config.yaml
d_expert: 64
hidden_act: "swiglu"
balance_bias: true
optimizer: "muon_variant"
Below are experts of layer 7 (counted from 0) of a mixture-of-experts language model. Rows are named router (the router's row for the expert), gate (a neuron's input weights, with its number), up (a neuron's input weights, with its number), down (a neuron's output weights, with its number) and show model dimensions 0-159. Each number is 500 + 25 x the weight over its row's rms, rounded and kept within 0 to 999. Numbers have three digits each.
After each expert's rows: a language model's description of what the expert responds to; "comes after" lists some tokens at least twice as common just before its tokens as in all text. This comes from a sample of Wikipedia text that the model never trained on. Tokens count by the router's weight.

# expert 46
router:504468478531541488534490507512502444504526549513512504467557495476491496526501441498491482531479523526556462491516521500451494493516529515484512509493512455563506513488483496476475522468507519535512498478432471470505455483556507523512511476490494516526493521514488452549499508491535457438496508474499517472501487494503511501486478501494480492488528497498492512483510475491556490486479510444514497504466491509532516506535515527518541477521547499526497471492494522526484520490475493
gate2:478495512502533498489472541514490482498504489504557518443520486487506480493459488546472499489432537521556503512488468503509484493532489512479487496484528461533538487493479543495461518498512505465473513490501499509529490461517473520520493461505525520535483521510489514466515512479517540505518474483490509524475513549484451511524478533492525456455520535487492491457523459499524514503468527496527521531512533505513554492501478522522508522537525489522481539467483488494481542481483449
up2:508500484527486452517501503457526495464479512488502453506527512533481509502521509488459510428493493515490545488516510509488475511495484461502500507486545422513519506498468490486463516526500466508502501519436492506524499514504496466541501482496476542472453520481535494490508453558484491492522526513494496464506490455497487507524547477498461481496537516468476517518460466514483535527478473460458491530474494475516497490496500457508509483517511512517476556486526455486514470516498486
down2:468524505473525492508481477458511529490509481490506489476508505514501476456486480493501500546501504508545501486490464485557455531541481477483475508509524514521514522477505472495428487517482499510570480488525504489495500496502533507489480461544491467508479530519475480541501465489545511523451524514497542465493530515471540521493487458531479516540507471448450494502488501524472526488494469470528516493490515502458528488444504485472501505535518540520537486526503528478508520505477509
Description: Word-initial pieces of foreign and proper names, especially Romance particles like de, del, La, El, and starts like Sal, Bro, St.
comes after: ".", ",", "-", ":", "a", " de"

# expert 22
router:528504489539499512513473561524498475549477508545510514462541538502508510569478502486499499485467501518532489501505490484527528528544496515546494510501503506542504495519507478493502486460493506521554502484494499461494524466499437513524478489523517498481480486486522444549482504473503467498467494479533536506504504493496516504470447524476446491467508488516501500506514496534500483500527490521506489508509507494486516500558507556531515463543512524532519507435533475535502465507504491
gate1:512480499516497456518483513481468473512557485530478472506523452521449499500497473463489479540483514486473476470481548480474436508506525490507483495540537485486516505559525506493519505504506483485499454546523506454502463535524483464493492515514546488494518534504529476510538522470486506499489475511516516463480538471499495467466520514465473491537519501486523525526476465489436470504489512498486511500468485496504464465539542475505529504513496469480518501478488490497459534468508481
up1:503485508499457507469552489451481515490457497506512511552507471542489494478494583508537512470487514519497505514541506501493543499506513516430516465525506514508481468443480505499503488518469502522504512503526417496524471481521478496522488526485500455470487514486520515488523527523497509500489531480519459476525481531523510491508473484542519470470454533522507502483527497526501489465449548509490489553481489478455491508503504478517501529497502475497449504511491513497507493527511492
down1:496472491476487578502547474472492493514495516506480503496464472516566482486537534496492531460506507525489499496483459518521463479478483517480511469517503512524443468474502536463496499527488497506495482474540479542476500500469475552488521479481507537505537513515500504512524512471514493505531497498491469469527490560499524472513521526531547491462507529516500455480491500471512505490488526491549504505483490538521486542462524482480541501506503482508489469531474454499503473539524543
Description: Closing parentheses, quotation marks and brackets, often fused with a comma or semicolon, ending titles, asides and list items.
comes after: ")", ",", "4", "3", "6", "7"

# expert 2
router:502492508546518500534475490513475466516513533563546521491508508475467522507522483488435502520478519496489516516491477481524524522518535471518461499538564479518485532516475528518520498487509500470505467473469494455490494466521447515484503428520512471526513469506460501517500523481525506460446476491480537511502484499480485490483482498457542483504541469475471504537522487464484484499526516491485465525471464466548500486536519486536517498507482524484494492480505492494522485472498495
gate1:517474518495547476506477494556467511525521490497457460529495524532509507468510520518514486518463507457531493509485487517460438514523499497484521525476520472448531520478500478506506471463471475497511488513466469520502517493495532528476529476528440497471538451512511528494546472552505474499498497513542480485456504509507518451498502473533497515447472524492462506502522517512491490518517510493520464470510522475507524489537533493479469514511503520502522503520529504464479456471500547
up1:498468514522544519525509442497487470493511520496478477461544522512527516493492516543500524478466523509560478532487499527500483500496481470511462492491532503420500472531506487496523526508437495522484504578466494516475483464493527505531497524538495545516506523481528524552486490442482469520496554517493471498521509532542482489544517506525482503516494467495472504493501496515481520519471463489487476488529491468486483513518490504477495514539478496496490531482507474467487494480485477
down1:476471524443493521485524491510514483477476489499468501484492492545495440475483501463475465471468464498489499534497475503482495524511465475518502493497514499533471497473463493484470530523526553522513524486487477516525530458486486520514549501504487453497526512563467510477507479492477480456455525502477477503528520501463530516520517546507534524509490477523467498495474500466477501489504546465548469483534492480464461491484512501537494546514523493544540481525493465494501505470479510
Description: Hyphens, dashes, slashes and line breaks that join compound place names or begin list items, as in Minyip-Murtoa, head-to-head.
comes after: "\n", " =", ")", " non", "5", "6"

# expert 15
router:525475470535541449507496489491517432508486515542540549503533505485479505506519503442466520480481509483493512505494476485522495514510553501530497521565544495522527488491500486500530504494519525501545520490497531472463508461526480526548531486512500513493562517485434495493454505521528501510504553488506525517505525495494504495481500506476498484502516492492492499514463466512474491491509488471514511525518497486452528520536539492536545489461495519537473491466496479534489486461507493
gate0:484489500513487484439486461479467463506517550483527486523497512529489524502535514485498509497525469512530495461514516488493489504519496499515528551547506515489487525438534477506488476523499503569494472504465486510523546505513447512496507509528465477515543519498456457538495482513476466512530493480517550471453452508471501509500494540486514545504525493529492519477469482497531484520538508502537535486491495499483487517494534470512527484519507487486529514487474467525494568485496493
up0:485488521506490499495478512530483502487506493499504454535543499530509490506513533477474534511512511503471481506467507530461460490519516524491505484483499499474464501538479486491536459480476464481531545466473509464505492462427473462468493509533499563470473499515535484463512502516494526485476517475500489496503526462509507497500472530520477527494481552495534526501522512460525516494549532513514481485540536474516526520463527546479500472515498461528464528530527460497542482535493503
down0:468529505509504481519512493512541494513463453515520528505481472530458442453478480496469550466520485454491497464502480488458517534456470504474470491505464521477457510481495512518469502495492487502508523486491502487496526534471472514504524493542483508501476478510489519476451547525494496491511485513505500500468466462466475493496515483497529571522505524512502518532457529474469510499504476460504476512523498510539433485516514518502527520494533539506494487457525472483486454482502535
Description: Wiki section heading markers (==, ===), plus the, at, of and line starts in results tables and music or sports articles.
comes after: "\n", " at", " in", " for", " of", " won"

# expert 31
router:516517526555513493524494548506524485493537516522515487496512472480490558510494480511485525519477534504477488507505513487527451495482517478545509528524574515491523509495495503469497460485492530488536521476465476466460473426460495514522507437504549482528515500522476511507492486495541483477445500484514507515525518473509504495494485497485521514494495487494467485508490495474499490524502497472508528542499462494502505551566512518524499478506466533557505523472504498493492486441476501
gate0:541512499506502471475492483521518516512510523474495480531489526498483462559496459557464509540527485508472520490496520500493473475467499479473500519485494489464545480493509531497478505479496499497470526468461554498495503498502516479520498543515501424457544498507511525501484501503487469518558530464488516500494532469530548493509527496467494499469476501495495459539501552531449491515527474548504503480538480551514477471542489466515494475494472516489492517507510475526471522488506488
up0:468489473495494516520511544495512511502488512509493531480473494474514548462494509480528506508455499524536482518498467545539516494504516504548470493507523503517449503506493462491534491534504498479559459521540489491514521534525497519516490469472511522513460494494485518512550503485506498500453446515509466488468454512461452491468495521541514484543499480478499497492515469506545528497434513477497503476448531468478513497435492541516536531518520502483513500518485516508520499523501483
down0:563500475532530503521449482513495493487476503505541491532451501512517502508535499523476472529533508467513491524492511505474496519540508503472530516521481497488493537509502522538479506487516463484485510461519484551554501481480504477529463460454453509490522474529511512523449554476518479465520496475477528449476492488472482502478528497477471491505531495518534507511471524539495467507493456494561456520505507496522512456514502482512485518471549516496496503483495500523538535512474502
Description: Line breaks, mostly right after section headings like ==Men== or = Title =, also ending list items and table rows.
comes after: "\n", ".", "==", " =", " ==", "==="

# expert 1
router:515482504543506471513509527481520497478487518549559493494504485507494516533508493462483542484507525517474513465511490520477505486504527534525490535520493477558517498474500505509552491481491492482530495492487486485442487453520511534516547477459497498518517475489469435528473515495502474464507476482497532509490509480530515501479464547488520459531574517487492505523487479498536481471534495475497524519505444483522492555528523482516547471495496513539534513493501468486527515487495529
gate0:506512533533503519492493525511497523504516516529501517461495502524462490533484489478495483509529514452517476519452458528459514472473530529487524509499451517505492491474451476523524501510483478502470467501516536510478485497527482505529500514491480470488508494476523513542503532491479518540470469480524519449475519506496474484448477523475507450502523535486512495533517525483470504517530531486490489475493484525516496512510477463479467474536430495515508508487579458514524549483451511
up0:504481489501509460533515493506520507481498502483491495563491496529465479474503483521504469502523477560467513493555539517501514537532477484477510545465557542505456512487537534512480548474523526556536494488501440503538465493515469497466503474499512528475486513494487493456518495496498464482514539500502510518482489481486502500486515498514509503508494501513515516496515475516498505498494479519456524508520496518468546470475501514574536539448503539530486479475467506514455476498514497
down0:500514480527473510471552524526493489493499505495476524506472439484506514528445503481488513439516495484487520467466470524486487528501495503434491499476515478525503536479511447456527483462479446529478519491493513458515506500512515517493504471481448490467555501509461493493501464482488509523491483528533505530482492507491551494515466504539494562505487516492480470466490527454500504513495472501533473493531473513508499484555469490506493516493499486504529484463540474493503480521532536
Description: Tokens in and after sports event names and results tables, such as Cup, Championship, Final, Open, plus following of/in.
comes after: "\n", " |", "|", " Cup", " League", " World"

# expert 62
router:541511515535510478492472526531490491534486546515541499482485531476511513511537474483482509476500500466464474442489531514486479488510508496514498546516526480502505535546424496534515485456484536507517498426523501469500446502511448525511529486516534545504520513528463500533509496510491475503495510494521508479537460502502512483481500506502483467515538482493486519524519500479505474468498486492517487505514424494488547530488511513519532478546527520493508473474517508514504537485510464
gate1:513490503523468512505509500509523518521504474493529507478481485474440514494485531511498496451476447476502546483519510553498490465533520506491484520518518526470501499479464483498517473545525526535476535483520472469498493506513472520517507516461471528514515535483515515505510541465486453505465530536524536522537465508529477510477480468526533481494517516492481491507487495487473482527457549532469523532489496467492543505458493497550491443508492540531493519502515474506481516449520457
up1:482499494504522499486522501488517483554480520539526502490487487477521504466517568497514534472467455518461491489462485498512484493519531522488455486481513470466525472525535522484458473502508568469509553463545502507491503541525498523513466536484507502496454526500538485487515527465544472500483492529490527496513521465507494497462516479494520534532495502497495508488477499497477520519497518518496480544506477468451476498493477532469517484531506490520519499470528428465473479470481480
down1:492468529565498486496547471516526488493493509508484466472479514490537518467482483500497477446459492530484492437498541490495499468476549530485533497464449527531547508512517517524516524511505469485518483496514467501522502458525481465463489485492516466459512486522467467445521494522523469513477513504523525519456530472491488511475483480514514482466530500503499505483469482496543505523493517457512471495486561484500441496483478524486465516497516500478516517513510501454484477524509503
Description: Common nouns and word pieces such as television, film, story, radio, water, red, and fragments like chamber, weekly, grammar.
comes after: " T", " t", " B", " b", " c", " the"

# expert 48
router:502452501546521479546512497540508502532489534523552508501541529498482531510507476445480504490498501528508483507509489487468531506509505468482474521487493488502504507495466465513483493498492521509510461499497434498495499480549483494497530489458528501531465514503491487524499516464466418497463529499523512504488468512502505468498498487450504467501541548495466498503485478470525483475503528501494491508506492466495528528599539515508515459509501507505537507465498494505535494455470505
gate2:471555515498523537524476544443493486544498504489476499507496483487482503510518510506506517463431508518487505538545527481482507477472485525492473470513517505500475519480465436520511522497566528496522521576502520486498512505493510495542529521534468543516470520467488491488484516502507490515499520502511539512514483476461480486492544502487474514490471492482462484474473532552521454503500530485505518506454484539518495500522492504490463470499504551499516493485532492509541503501535484
up2:552466513507491505539508477501450483483495522532483515554506514490497500494497522541492501520555487487536494504511518515513500545480526515523541527493457506521504491535492530501503483530501514526448513440486522470514476504477483503530517472494449499504549511518495528563488482509502540491484509455512545485485475519506510512502508528517504506520534466520556504480540518450522485514535481515455477483553504490501502471439477539477533517511515480486506495488504486496530531504466504
down2:530477499444542502481495473444513501511488530525474480490511472542528503551487504516481545493510517495506508483507512498493492528494540494504478489532503512542542495469535489528493469528526523530495501508488473512556470536435450485507463484524521499508476545495456484519483521459551496488530477465566501457477495517516495502510529508482541507515527506488510494525484509497484476484503495527499475504532504528507481473459463508529494477496506544474437509488523478506502461496505500
Description: Pipe, dash or newline beginning a table row, and row labels like Popular vote, Turnout, In, On.
comes after: "\n", "|", ".", "-", "|---|---|---|---", "B"

# expert 9
router:509499482525521511512491536511494436499501520524523509455515524509503502539499483492473518501487541469499476502507557512461508523530567506518490529523513506503537487484467482498504494445558507513516472496487478454472520499513500543550503483505486481481542501516501494497454523488507475485473484485507546492501522511504492462459475478476414475488520521509476502494489504472500501489513513478495511478489493500500480478513531526515528482481558521539461489496532492536475534427496508
gate0:511550494490509492508486541480515471520469521495509488492508490494513502533499478516479491492468476503543484544506511537437475504490506534481490490487519503490499533463461484512563528504504535558501531486509502517457540492491465495478510541464524512476490511502495489497512489503501486522486480494456519519499514489518501497499504495450446512472527538489492514561488483491523474468443505487452492523508483538500487449506492490515518502518538595493532518533541505518482483470508521
up0:497513514485488503484458519528517500463479463531567497546489513461503491504491500505488486516483500511508498513487456477463524494499489532475482479534461488479529515488501514481497448455523479503509490487520456483562515489516471527487517518483449483498507494558492505513498510546512498462497456473467489487512547495514523531470488437504535511501496501493521489551475488452543490426488489487457501478485489508517506547487481491516502493542522516482535514496536518470496521477492475
down0:484559491511470546522486495495498463509509520478480497467486515548492457457487498491505482502486475486554486471435487536507455514528482491514511504509490482494488477507463516489446469528494457515484494519516578509466488518489504514503524516496489486481513513460517512499541508503513483477465537497503490495484486504490539464519501557500532550453493517494461531502522532484503464506512448494478491501469507470483512469511512526475493500495503480520528529545536517497518528506506432
Description: Subject pronouns starting a clause (he, she, they, who, we), plus but, and, was and word-initial w pieces.
comes after: ",", ".", " that", " where", " and", " when"

# expert 25
router:538504479537525465498480526485498473482496545568541539497493534471485516475518450487507542519477507523531489474500516505480474512496513493495513521519513511505569500500451498505515501479471493491538479467506438486502476510504464511544509514505513482475492499521483484502486506526499462491479525485487514496492460465526461474426484490441487492496491458514490510527499475507515497499498513480494497551480492472519535559516512499533524416510513495501501486499523467496496478468498472
gate0:501492445526482516477483476471516572495529526482522490547523484455465516494514542507474472514528543493503484494548509499501497502459521471499504452523511499486508471495508502535503477501517487513537450511503523457474532516513489520527558516497496509492509472502469482468498486495512478457490487525483502465527504510512461502504444514510495449556503529571481480523508519486500489528528459508498479545520478524495529508529467533497501472482494473484511554521502541518500488491487490
up0:479473509524546482461518512516539539506490529485477520481491508530461498545519473530468438557490522516448449500475446498484517524477494507496488490497461452491532443470493525478510496490522521470519493497499488504513555493503465499500511478503524538529520475483533491450503503523524516491501467524513477506533516488496491501513449462501457474500489507525514490492504544524514497549490508526470467510526465499507504504536515526469505484522529519516507512534488559463501489503510495
down0:478478503563509541471488564503472499470456496538479477492492504482488515519456551505498498496472500497518527541462511560491485517525500552502519544509522516413510502484494490536513483541487506472466503509460464513475486522512500497509486489500467506496491516520471523523512526525457500523526504527487457490524498524498478453521509525481513531499511483497547524509514517454509455531488468526494535516511514505490508502461470464488514500507507452492484489524537484500487486524480531
Description: Nouns after the, especially compass words and place nouns in names or phrases: South, North, West Indies, city, village, Great Flood.
comes after: " the", " The", "The", " United", "the", " his"

# expert 55
router:506493527535556481538474531526484466505497508509521517490531539517529503485520476500510525519492507532529488503502479482486474475551503542501522518547520495527541504536495473476512490490502528499530526419478501507488476490470490546533534443498481506471480493506508501505492517475474464477474471488531512519528445501494516455496420500496484521521526467507463517487521461514513470479501485526548478506475479475482469483524509512517498442486487511496496454470512496513484509479494477
gate0:476504491506501487514532499499519512524454474471495518518464456547541532452514477488489466529473464527539537528465498495490522496508522514543500511522520503547487459495509473503491531488473496547479470474541515495466440474461458550488507533479478528496490505491477507484504494468502492473502544514473493526508452525499485486500495513484491533521508468508496502483488470479506454508530451453543458497456486496460529468525510492522503482490507492496455496480490484467458477514496494
up0:517495493485489495517494470509496496478506513485470477520473520523562502516503509509523501491495541496545484497525559470492497534552523558520489488489525520478472502460482471530492467507513499489545498524485454517474501470524487503508535518474467545518453463441533486531503476515530491519499460455470499487502510471506557481500510478517526481494502498484477485505514484484522490524489550518525535494512446481495468475496587493523499502516498514485475477546531493468491498489512481
down0:492503485549507480478474469541534487512469504496533513506493503501530492456505494489499521453511474485528430478518524503540504500458471550496483468521487477488494453496473496485543544454482505492478515490485493497476499485511546453504510475523521520470481492487498474501482513485513481524502527509495592488479489493553485528463541528486494498478472534483495494448483505503507502483512466492520510481574493506497479504487510484525516478493493491505475452549480513521453506498520480
Description: Short syllable pieces inside words after an initial consonant, common in Spanish and foreign names: Los, San, F-aj-r, V-o-jvodina, P-en-insula.
comes after: " F", " f", " V", " B", " v", " P"

# expert 37
router:543485504524487494500520493513483457523481530537548505478541547483510503504511460468497512538492514520524511468502453487510510511505506513536460509530527498490496502488496484510485519467482492491505487468463433483506512490517480511518515461497534503523490485497501478535492495509543479439490527465504516502532497472481531465459474506450495472462558494491479511514502477528528458486481488458480492527498488490478521499530564512490507483546496485523486493468533495552485506432464503
gate4:522505507496488530502487514481516492517496490484489486414508488543541463536486530467492464477489505497469499502470508524502504502511517505520539503464514474501476482482507521511491573517523488538485503514471509502502487494492516498520541494461538517483478542539483447500527488484453502490503497450530511473495545480532522479476477483512490550500510477463521500511479464519528567467499469508519508503477475469556516524526488529485508489500491440469465466452481510512510492504490507
up4:562484496469480508523504515537507498476434480490480461506519482542500432455513530489479536484484483491482487474515509504497476545517462513509498489523515498490505487464533510522557506486517502483512501546546506506500492463504479483572515537532489477514499518522508471503542495472461498479563546478507512469488493501524505518478510484522528483499520492518520483485508511514512531445491483457508468484494448480489531548546488497510484501507479451507497494486505473486506476486473481
down4:501548455558486534486490515515454537502478534505500508529488523455537490473558533512484488528505498480522492514502515531484508463482493479467512521536513491490480510482496567517518519512439471487492546509523553481490500493492503480491560537491500505451519490481523550527505536491475501504514520459520512498458442489516522506481498519498474502493532505540507554480483518522479498498505477517503497504556486538503508490466516491491518519476507512495549525504497456486491495486479525
Description: Opening capital or abbreviation of proper names in lists and tables, especially St and Saint in church names, plus K, B, C initials.
comes after: "\n", "-", " \"", " at", " of", " ("

# expert 40
router:520514522540496496496489524505492456502516522514530518443505567504485527464525526469453534507518536507475504478488523518481505496501506500518471491519513448520542489539483463512474500477512496533496506475480470505471493497500503478554496514502498552525505477523482477487513493488507462506479488486531541471501494498540508506472485509423500507492528531503518530492513486463535480475533490452524528559441475493500530541546501547499529492528490506511467476492500494526497484497459510
gate0:499511483528513489523553496495465546494526509476541503499513477499501514483536515467490481473473471482554511513542484502494492460499495513493499469519518516481512474508525481484486549535492486495500480490505509524537486498445508481486515502517516489482542513498456476498520510540423460500468461548563510476520453456481494501506496512496467504483481491508478465492519549504489429515512469495479506519534470478492527496472543528494466478471506528459503510491531501551502514509516499
up0:485487525483521534507490477537517483498494505463514448475518460467491518498531516487526481439515529487533507463516494530510486479513504483518463504552528535481501440522482467538514476544521486472469444491514513545482496532495466483499463509511475455505482504480465536502485567509500511457514469539480532460522497479511465500496517531511533477485524481519517489495472507507504486519477502468513488484480509497518467487487542496493509474471529496455535479523529496524489514462524534
down0:477571504458489496515494491473507482530507493498472462457499512502487509497456497449495513515534492474520489477510436500498480496532481523515522512460484487459477539479497511482524518493501476536486505538492527495516483452489562482556496469528488476510526486517440511485497536523497485493476467545494527471489489546503491499500531514518486480517452509482506541437516496484458500498459489508494493508518542522520462494494496509524482512535508461470494522489484465476461485524488535
Description: Final periods and line breaks ending sentences, list items and headings, including == heading markers and period-quote combinations.
comes after: ".", " |", ")", "s", ").", "es"

# expert 6
router:480479479546530460555493531516498490533475507520540496474492498460476488504504473463492557494492536505499475521498477467469500451522542502476504532501515481503547545477507523511531486471511546492513486493523481473447479470501493525497504503478536530520520512509478455514457523500496444478492498492510558518489487493529464505467498507484513488498491544527458500487502491505483477504539527517506507530485458483476500514532509512512545436491523518501538498482519452517523503502471539
gate0:528528507490532486484522526485539511522477479477509509522518484490531507460516481538469506471495501504523470494542500484521436464462536494502482518489509478509495507467481538503462512484478543468491498521507474496514546474492490555494508493495530493503514549487482472507483460532476483523513478515521474544482464517487479503491513540509523490517506460537440461525476467506513477553494512492507473499464522472446513472515512490491450449439508489500461500488530513500511528535484499
up0:521522514503451512498485435514467528524513509538452538475442561484506513502472515439505455512477524524477484513534535509487507493529506483532538503527483515489554537474488525499496503527493514500488529515516481503500472476528498463507468473495428500478518471501532533494493531493514497476495520508535475520495484515460490514503501492468456487499513468494531509525514485467500528515458514559496470491522528517532492513497490532496482484521469466454513488499465517480499471489470491
down0:506469503469515502493497486501479489498524535499455471526486525541509487534501497480530504523475500518542498509536544506473489494475468458554501499503476507511489527506486505528526495513495509501486543482537509520448448506476483558497496512498521482522517483523564529484494471464519495481535478463486490486497533543488521490545505520497472485471525481524503531537488506522455480515499509493540512484500496483538479519521512511555454494470508454493487526469544467501512557444513520
Description: Header words and separators in results tables, such as Final, Votes, Candidate, Total, %, and pipe or semicolon cells.
comes after: " |", " ", "|", ";", "\n", "|---|---|---|---"

# expert 30
router:544488487535503527525504526517472496504496523548552515471494533494487501512506478474509508495503542481507467477476480497558484506495536513514485523539516519489487505499482517511529514466487517534528523481508442462471496475509510497525516511480486510514530504510486484534452502489503487470497500474533514481499490479537534533450462544461509491547505485494469527498554458530519453455521518490528485504544471517516532543498547481535507481482519489518512496467498475564506485467507521
gate6:494489485516499498465538494499511454508513445507524502488500486525540528515521531494529493490462458496524516496460515505507507490500505497510533493509525502498505523488510529501489558515536507469532553500487475475515516529459505554495508528504500505507489518470514465474495478532473459500530483479468522530543529529517489494487473508418515543502516484502549532492486485522493485479473514466532530460495491472507484497540547457465512451467518455486496513540494492503459478505507458
up6:485536483506494503496480479504527473493467419513486487506522499530519505490482486485471520507481507457488520496509518488530518521541458482484455471544509505496499511503506505495490467543504518537470505497466435493561454485520511464515487566501526462490492485517541473547485500510503517542505488465501486473454529492485445513513496522520496513490488471456460533500455444460514528505488497523504455506501457492493483521497514537511528474479492487483512515479489471507489488486483505
down6:518501489514505529526546493488536511479519501531442514550510499500519508462498513528507503495502476462491451483504485519512500531514502503525477519489517461513503491504507511522507496476537532530453540498506539444484490538503473501470466542515467481486454523490493523530470522494484517476469499473546512486495474524470518485509536550511500513453527492528474524452477512501552517524545482504491470480500500502503517516485474447498491509514509445494521527482495501544559489547468479
Description: First piece of a lowercase word split after a space, especially d, th, ch, t, as in d-og, d-uty, ch-ronology.
comes after: " the", " a", " The", " and", " \"", "s"

# expert 52
router:502488512525541496537425491531552472525507509499532501464487498475526495522495472465520484493486513522506506483480513467508487521556547473501475556549501455503526491511497502504504494429525512489535478457511470495478501463524483538505459496521495535514487487521458453500519510461510504475495521483493514494508519468518507533457463501483510472511523512499475516494481497482542457501510507508533481505491503494503506515554494513448521481524530535477495482485463446491498498462513533
gate4:492477496495485459493476524491499489515503537510539517481516502541506503455466494526491484489481523517467484502471460509506507463528486500483541509522480523491522494536547544522521504477546492483540515506490449519486462499507534476460511508468530462481500505471568495510465531509497499547491458480462467494488472496479515493494494561466539570461482480493497513494477504514525554501525527501526531464471492520490453499522491533537501500491540504488478515466528496520505499484519502
up4:508491485516496500504483493502528506476521514513486506533505506523531562521563474519475487522446522450474516506463485523508526475523513498497502502521470544519516465505528488533549496485514498521540535504514494576501508531494503499479547467516508479483532515475534465507470508491505535485533494513491502484510501464491505511467523565538498527487517483484505474456508466530503467525506518488538498542491532501487461515510538485517535502497509513471454539520530537505509450505467490
down4:463509475461508497490518492496519508535584505488504459521479493462507481493507552455512478541498461506512458499504531527523477542494527522473468478465505489493504496552483503501472510516535479439453579513519507454477510495511513519476467531524504476497523527521517507520461489510533517518542512488491465512503485537493482496481533498486511502511504472478494474505495500525483481472504512473492479474520511492543496453535491540486529490464501484474509470487515447496541502481490503
Description: Accented or special letters inside foreign personal and place names, like é in Pérez, ö in Zörner, ó in Gómez.
comes after: " S", ".", ",", " K", " M", " D"

# expert 59
router:513461496534541483530490519483533450508501516522527488518532512498477529531520485483453495485491556500504529495496515496495454502503524536559495515474540509500544520548488459544480472512541503468507497486472466505510508516537494500523488507502512515481498483522497434547491510509484497500480490470487508500526479499481492520490500532504477482505530507483487501500550458506535504497485498501488485502457466475500525482540531538493517435525553558528477486456517468518519490478461506
gate1:507506476529487475494494458450515506550511495507491521490491496517494485555523523488477513500552551491486503514503492493494528528514521531484545531462490505478518466534539464497525494514492509466498502521483499497527507541526492525503492503511529464478501484507540475518499540479510549523497515489504518527541499471565469498484502488511476513473432504493494483528472486499480496505494502525475511475497435509456477489513515532539485476521529489568465478446477482522514457459493515
up1:509490447510501491511551447511547497491523489492505539467508519481480453522500494493510492481525471456460494513501510486487481530504492525456474512475508466507539482488511535488468519517511521471459476522534490513514476464477522510561493552492557482512507468476523461524495503461478507526517514465484508479503492499555495481511473477538478502515494504522503477491487495504501488517538482486510502533478486481429510550505523481505502439540543518507491541495526501467536476491507518
down1:492508490488498541514482541471522492457492523471466492506531508567471518494461495505474544503491530508523497515481516521513482502498509538539481475486452505515470557458499479530500459492488489518492487450482524550510521518479517442493466489498513484478504504497431496490468485527521535500519491533505464483517525489522516514527485544509492522546485494450498490463549530479515506513471463461515485503477551501546535453507514500505478505484502480504503507481466504476492473515525497
Description: Month names and the commas and digits that follow in dates, as in in May 2017, November 20, March 4, 2004.
comes after: "1", "2", "0", "5", "6", "3"

# expert 16
router:524508516545527467533498547487499405536523511501509491491490535510484536498504481475498537517492511524502522490486485489478506499488487495521497477521519481488557552494480483522501477490485533496526485481516491499501481508466498540522515511523499519492503496486470460519468521513487469489442523457500522496512479502501508494492492497411469481483546513498490483474488502471467466532513476488527501516458489510522539495516553520494503432539507551482508511494509481555536497499504508
gate1:510496498534525507518519481500512525461508539518516515539511480465508474466542494499489528472516550468538500526498480497476505460510535514485536526506482527482583504511481518492454534521475508484508503505482500472531532490460499543494516509497464531569510494509510503508527481503484476497522469483484508507534458491521533502495497516445489502501470491515504453504493573486498546493535474502497522536533454495512517536531503503470503505466493500475505462528496448502473501501491539
up1:488489501515476476519475519502510490572490504540490494535510467531464547529523476556523501540515486550483509504496505515551531475539523504427476499515511539513469478495491527470541455520526493499518508495505553494505521517532519500500515434522455481496513503521517499523466505465517493486490523521500536492489520521468505498485503481505511501506526499504475504464510508507480492521497509498468482502505472503551464508538500548491550504515541526519494473485496519499540459534542522
down1:526518511475489490468473502514508537497455516574518513509488459497508528528512500508511484507500518492545497451524505517530501542513557543470495549495490497513517472478472510516548476471551538509504525509550536514501519511550477512489498507543512490497489508458498537499499483502537509521518514489514499507504494488495502497480468497477534527560509489475521498507484474474534513481499537515491487484531510481517481522554441528481524494508550504485506507544487457465515461544515509
Description: Standalone space tokens right before numbers in table cells, dates and lists, plus currency and sign symbols like $, £, €, −, %.
comes after: " |", ";", ":", " /", "|", "N"

# expert 10
router:530509518563570445570488520511476501500478541501516526487544486467468531484496510453448509533488502503522514497487467484497499468511520482566527487467518477489509506529461518527507497485487548471548504476483485482474517488523501509491490483489537496498509486476469488498508562496514419468465500492533509510495477476503490481436488513498479488503521535496498498469527520531508497521521508480496509512484476516504537506527495515503498468510499508498485503471529498512525529456492501
gate0:524499496535496449513479480513475497506541475496525482482525531501515442519486528481433517495450527529479488513486461488493496503505526469538500505474469487485467553502480506502514471447517487520502511486522506467515490487478513527477477535517474474492538506481492508525515487542505464526440524512498476511498502492497458511451484500454493505473516479519486507468506514480517532538496479498496520539499511549533488492528477525481465441534493487506462524476440479486503510480537466
up0:504541491497497483499522520492476471509502503483523522465503513523501508454502528496490494474470495507468467507504500503546494536513498522515490468546471489470456507578526514532501484478540477483483494495440519534507544523507513506449503523509552468510460546522480514500503514496497465505476540532524470447453501527502537512479471480498503458515494471500478515518534511497540517560525509468499482489494481539449477503537516509509503479526510533494530494500496517526522527489522540
down0:478493498535471463550524454448509466499459471527490538510471467495561526513513440500504502489508492530493533487499488513487513503433507477491491473483493490486465520502508525475519457495475495530491480528489523485523509488519497431511474508464488468498482505491448488493512486519482464481507503500557486543456503486455450466517507539474505480499504504488544511473519529500447544536546507537500486468477490499503517510512470497492506480475504523494497481493488526491469482498504474
Description: Field names and values in infobox-style lines such as Coordinates, Time zone, Born, Location, UTC offsets and degree–minute coordinate pieces.
comes after: "-", "\n", "″", " /", "°", " •"